From a checkpoint of a small mixture-of-experts model trained on Wikipedia.
Size: 8 layers, width 384, vocabulary 32768.
Experts: 4 experts in each of 7 layers, 928 SwiGLU neurons an expert.
Training: a variant of Adam for the experts, 2697M tokens, 10289 steps.
Below are experts of layer 3 (counted from 0) of a mixture-of-experts language model. Rows are named router (the router's row for the expert), gate (a neuron's input weights, with its number), up (a neuron's input weights, with its number) and show model dimensions 0-127. Each number is 500 + 40 x the weight over its row's rms, rounded and kept within 0 to 999. Numbers have three digits each.
Before each expert's rows: "mostly gets" lists some tokens that are sent to it at least half of the time. This comes from a sample of Wikipedia text that the model never trained on.

# expert 3
mostly gets: " |  |  | ", " this", " Championship", " that the", "%) | ", " | +"
router:523526526450558522428477447522484497456503539464514511480507518572434493556508487539539503480541478577588496442558486523466505520558481383629476518479503498534457523487407548503484504554505464448513443512532496561464480494512477534515545447485486524532438549460436510524428470482477658495506556510494470469512524482448489487533507433526462486510510534530566534448462519475537499437527
gate0:498527547538565507495461533465524502493531465567470518566539509467545634510440505499545499495494506529438538531504488518516583382519535501526525491527502479527506512521542464563494480460563548580493504500482500485571503525507477462432531531513512474504469520445522573517480502508557584505429456539477539524566496535526529473487543476530528522502579494480487470498524467450431498558433
up0:545475503511490517486542491448450500479464498500400509498555546443488483457517549597493549523498474418497544460499524525521456514639417483476534463445506449493467470466504545568503496478551495497447436546481560536428523524492505509568477490473538520504503479504551535506557578523540465518474489481519444471473428460570508476496528509430427463547528497494464477511582454444471607523491
gate1:509496504452386483470486526452444437453510529492494566458398512532443509590487494514441495481502500529487472527500454466532488526464490492463487500489461488496574491532472469531517515470473498542524482539546519522550499480451514563544511487566577444464526560451464452558497489501485492480558478553567496449473470413494416528462492499467501493521481487481500516466509463445480557455468
up1:465529509496550458469533508500501486489491532503524494523425476553453514572514538460565518479503476535469516530444475531519485525441532529515499485445469531535518544527460458449434452479522476537546531490564544514483500574512502474490486511512498567529532503516554483511468514511535486486446533480496554544514484518490525546467446485530496466548527477504502501475497522431568420414473
gate2:559540506495529503405485499533472487510561537456512466522507508534538514520443437514570535518463526474573474545569473507480459489516524454503562452552518493475545514488466524545472451599524494489507540516504526539482463521494488572547523549461435487565461499433464510546514446523494485516421542495531510470543459480526492463593558537526507527382525518630489524515505457523492450469517
up2:569472455471527523462547582531495509586488510527562522519459500521472508475496554449460459527522503523491503469479515493527550552471549567466514464445451500475462512484500471502442467478514540460612477506495495488510493468559532518478536402517488427527549474513493520408411489556531463484470478493480455494502537560514494465521464465454476511494518482479541561490518497517462479491529
gate3:519481485484541481450483467515521494562498484466490478466422490502485489438494455437434552473519516599483564487527523473518490612472536573451489552473527463456492475539592497488516526477492423549500482449494476495491471505456517590484517535477516528491447562524494503575454555512517495484553523534475497509493514484488482458549544481497529482451470471484562559504500437465622460512457
up3:515476501502538495465502483484506487519567451425464527522483455532532494451500515522466518471453518498442463502542485557453466480487437498605486445511505460546506505533567481483538507509505487476468422511542480539418477459484568546436461497522527447494500467499532517469491550610489572510500502523514434464503487552579535442468452485488574538554460479565480549482572514558472515506438
gate4:505531478490459495505493548501486453508495511561491495528528444475461499455523498522469561460527532507450511546544523444515494528524540550472438470497555590510467541473546507459485490516501497484485504595514471475488554504430463481499462511484517480529523455490480446479428523588522491547461490418478423511500533513527509417546483509466529499510519501453562570430531541465523494490406
up4:433499520502459452498508465509529542542553504584478543502425510450545543458486471504539501558500488596513515472579448521538490522497542532490510556506473482477498491507502422526434466452512513409492498542491525466505520462476470509474535563559528514447491472517566517480497538507541487515547517422486479434462531509464562477544404500567466472611520530436480491468467482520539450470506

# expert 0
mostly gets: "°N ", " | \"", " Music", " Kh", " \"L", " You"
router:488490585454493498445441451457500497437547456475481537527463535578549536481472477527490590496526525485466524501474515453517539461502544450490462485541484508464488453480542538485515525486500478518456410482479488643563449636493503470507525466554428579525495481506542458511417473480447482488451455515518447431554530560510470506444485526520492551527467475549498488516536421511438499448513
gate0:532529506442507498511500534447509530443500511452558468525491462517453478513521496555474502526534436513541530490554495473576450488559448502558523477503535550488423409552455437495472501482571455560522509503468483508502442518555560503570494410494595566509626441509545439475560411496503482511538566493396521521464545505522493456516564556529421467529483416509548514439440519540532510457478
up0:551531518466599461427490462571494524495555474508431556533491528498470546481457570567482490376446487511529519524478566539541535482562556531536536473510529507486472543522548486583532512448518496474571436538563490525554543518521475459491528495500496431465540465536458501494470511468517458532536506436549531466585556580438490502510462474518539457509484460503512458554475541567542502534475
gate1:496467534474467492514545510456532552553485506514560519488428551521495502533522603411604477559468497486509459501486512548508457408487514516421508464568460499543499494443522445529476482481446481502492493590496504459502514480470548501547562573472588480460534512476457519470516503505446499495544464507512481504441527461569467525520505458496479478463545545555453488473526442478447556497449
up1:385474497493477516448516505444486606528459542486500526518520587470512462569497448540490480482542556506491572527478439455485583451481520451506537465454523535434499457447533518516468494501451449551497552483550474495541508508509493540528609464509515538512529512508523529585500460570434495554500521541473557513475500533549496487492370477563510570482517421443490525486525554547528466477543
gate2:483468458476462504463468481500453507545512490515412549501472542523545519492453486510503532410558484477584502501506477466502426436462511504498509489481513488507468451508575595490522562424507507484465490575496575535502430562484528535562522535491498469585499588546544504564464429437541533473504481547542458456534551560474528480483474523534499501522534477442500466557471556431513466495499
up2:552486498590480483546492522452530494474470469538466523441414462546464559481448540399465395530557520545485514482486548506445468445497436379430529511518460524560521558427457462505467600622515497533547473446496513490555541502552464501510554495532482534568508485488494509546459530525509466548438503393550471480449573492512452538502499522497518529462557463451520504566536445539491500497462
gate3:469524525513456589474530550561552505444509484537565481487508476527504446515523559505496481577490511521431552510479513479518564578466526586458463480500483430487507487418501486501481531483475489525508467542534515522448580493495491515510478475570458563516547565461456562468581530531544523474522504552461462470598465502479478437516490455448463511475535488468528509465477490434445519489457
up3:501458529506497507479455449470545514457418480432430603513524522488485507519492565500507464464527545496511451556484524524491435498458468478569476549516468526513448539538533558570461467473501520548481508497509515529499486556502595539478495441541462548492485498460476419514501517482534464519494602472397493475479532461502560571502505477513516413493544572487491557488590473483517576510421
gate4:477521499544531464522514463494549510520517495479511552493479475490472453503532477526412448524486498459454532448540522478532501490465472466537522465484463488490575490577565441452510539468504506471473535513533437511499464500440527483456511470527456490496422454472557604443483515455432408538533455445563484556455529519474501426530535527546493457473533505534527510539477506473568555479388
up4:432521537547497629491447507475520585511479533480531486510450513495572526534491504534561525614511498483478494532552430518464512496540516449463494488549518520457503559535505424534423528495525479467434512507521443510434532567444483461480491500520506483491525467522533516426452488535584537510473476474446519550476491448530497529450499512476584549505466518510494505463555479525390541520504

# expert 2
mostly gets: " (born ", ") is a", "i,", ");", " son", " species"
router:521502493451513483487442509467491500498544472495535504483446489544509444541440487543472519499469494529455461443600491528437497498482493507429495507554503456483466466510530506413493447490432480552562473524490412557550467539462451540507486461435513582473519564441537490525534484459415576462523506543504503475553476514529494500582531500431499499474531482478529551421546522484491490485491
gate0:488547492434438489425438450478529460533480496450479523542565458477523497456545532486494548499490421501437502504621463528521478435483466486514500472566498550480556528535499569506418567568425509473468485485535417492487444473470540601459559431474464567456514530454510495449553461507515486495597596550493517558436474515524487562551545503473515471419477481456527481504496483486485483453478
up0:503476443508466467495467469442516515558483504521531432498550508408515420468463437486483484423482519571451535504523446484452521471505535553492462445528540519479450437512550488473501563544499493472556464449440523480474461504530520502484536525532551536471536577425495528557521451498462555459532539486516508530484495553493504497461488478488497492411568463482521518479555515474468535467495
gate1:531512502508507415484548448523476494546549423463492565530468535426459508500522521512570443446440452495501481471489494421511492474505466458460472479524491512535473489522488531440541505472488441500532502505495563491522473489514482478500450458445523494473483503563501457562557527427478527521541474459485464543413545473511527458500470495463529481533450459436446489565446477533488548521504
up1:531447501498560454525551521504495526503503488487553535499490467524517500542456519533539563454477444508498530548495524558552517562471536491453506524446538522498464515486514633480477511590565540459574546546448512511507522520478502504502597501559482582518580540476555486519480572527480523519499477449603446549478496532499531572446499501526499564485508458486478537484486445513504489491570
gate2:455449543507519463523547434474512430513474524559521494565553507442483491459488425476550597525485483486542553531505470439535534485460529516461464482458449577537504440429477507486477488502514449460558491520471469493483476471453459539492497513539508558485486489550515398502447451508565449559488517469534518455464520536506459505471505496470513546533555446522474498492579527491419514510536
up2:568510497457457444462517536583439496477550445507543593480507464532538502488441462464591487439523478459491475470439483514497531489535523561463489490471526514504437480572482497509503459495488448496547489439425525523504512453485483501510522469451482515529515507517473496539476476495467484480492512520472505429542470520470491462494454502440527473528499488412485476420412514633498453465445
gate3:507485539478548508510487526536521452430577425511537501519501456461578525526430525466505595530450473554489479535510457481452532459537544536479510436570469415547624493441553486450595533479552470539530527474474479497493503563501554512507562410491489498612400534530570430445465508477503476467500546477467459501492520472509503473517449536541461599493472525552528545499580502462429455497478
up3:528419467474502577499499521503578513487511420474500482494462509532548536495431527495504503556495523511490465464527453507527489454443449473532512531493532470528518465545447613466531531525482586532541523448512486482449466512532517485490474491498440545554415567486468472503495519493499473469509537501474512540448448452478504563487467478477389502460496467492452567497505462503480542514495
gate4:476557533511560508460479506527568491462598508545603392466468554537489472549521492511508482438493512462399533508488555476468521550480424522417502490445474496552459494536435517508550532525510481525500525551509497473465496479493511530502546470484453519567523467533550603509513510510416524497497528464499463511503474488474568569464550469519484552434484569459512544548508529487426513486597
up4:530456483504523467518519473514501496534489513481447529535485553587559496512543534458568501474513557523546521535433446463559556468503462398434640507480481553575482534499568377598498566512505562467481491536471499510470485498495536509534482499518491499521547472506537449461495609479477466509519495473479506512551474463520515494472524472443467475526521493446497512511506573509491561571545

# expert 1
mostly gets: "010", " million", "006", "005", " In ", "016"
router:526503530494468436475494449486531529424561536491527468539491476551487470535439551484480497518470490529452472524479544596440441471539543527519492488507586426527516474468492481459447508460495539474532496474490522561490521625545453484529489482524440457546463477543550531517537526439516633483534512487454491519507518480537487454569530492510460448455525527571469461521510501495423488449517
gate13:475526536495467529507494505527530495477519502510517495557476554459560387444524530449520530528530535517447526481502430512493517428501491425457563498487437456507518527561487539473462479487524533532566490556494485526528476525457576505502494423490421457476509499493479483457477514538478581507588485535481517471497501475395517503411532459504460479493484498508488533483514512522469551402558
up13:558495483518554596459502492433500548572574537491405591511477454537459503500502436419427457465501482520448516466471483505569462469520407481466541482510509528465505552474528486463482464492411566524518544485504429513456543537519451497531500530479504542469520486564399534480511499498402507522504520427508476536535521471511495496488585488464613536535473496520509467458549520497554447538515
gate14:503554530500482552511507499442492452515496494541452435473485492511463450511510514420559478487470524417461536391564535471505507549557469578463483460578416550530530476493486504487518456472483505538452518463483523471454465508453474464486416434493458477444496461438494479506486497539512429555544557492449525523545486497457524528425548446547497567503455526464522466419515453413507518508516
up14:474566576509493526484519473487558427543445487530554511489509485450526487436512465482545491488455467536528530461548628463505430441432601500494542450462542554402485387511541420546605595534550479473457477521419473482461442466501563493506583439499508462500519476552476486511455533504469519493496474485572505530504434444420484563461526515490496521486506531551509502532470502474561500529493
gate15:461479519505533489474460504499519491529602487409578400498517478529491489535491441433462475490492571478507548489485536484584530517495484518417491512572483511605479446479570509489504495590546469556511475466502469508520473561503568486489501446543539542471476506525489515478546498491476477449538527517548506548473524530570443514514525404559426528469560503509530520508485534552459487435516
up15:465491480516427507452576503512510516509453493524520459450505462480504545506531488593520489533396535569569452541484558553453495451457557519487499545535560522527485564443468457546510486438441495443439506425475511481535496483446524519547500463483463509523483489553527501580522505474495485515470442469546468524428506499462496453428596472520581494519495452524498517458547439481574553512512
gate16:528496517453516486438466533465481535536531590454432524525544511509502581530521483469475519465461571530571472467458482495485473531495565440545506478484537548514543513504567529448494485513482505434524516484448506560502481534469520524506561454512391499510492470546494552501477519508521570538451483536469556471558498487492516495460427517526554577513547515486528501539480470516424502499480
up16:614543551551506528507471451502523499493527566410415512482595514477544486589516548437512490478527504487516517457472493521482485480483499556573492569532486511443538568520559573539520472576517549491565463498487452517460539487526451508451502478477499514536512473512494481525433537534538474452486537565484452487563530555477448487461459534520434521467501532498477529471463460514510477489498
gate17:470535534496617500527480524539495511463539545462519505510498582492497530503539478479528559426543450552509514484505476510528487508575539497569519528540517516464536454513549456492496497540538516483500470489471513494514527447448444485443558519578496470449474534415378583516417442518502444560518491550459509459558513498526428473494576499438473487462455489478507486517423465447456485515454
up17:500557473507529517506507431524387524406487470540558518496450536411480491488483468457526523539503378540532490479474520483450529481598511473535528512481482485492546399474535500501590526480515602418507454493452520475454577426513493446475558553517493452403427513520473506486477500446514475547442460516537527517472475487415522522524490498450479441483532492445443511580483523518469507545440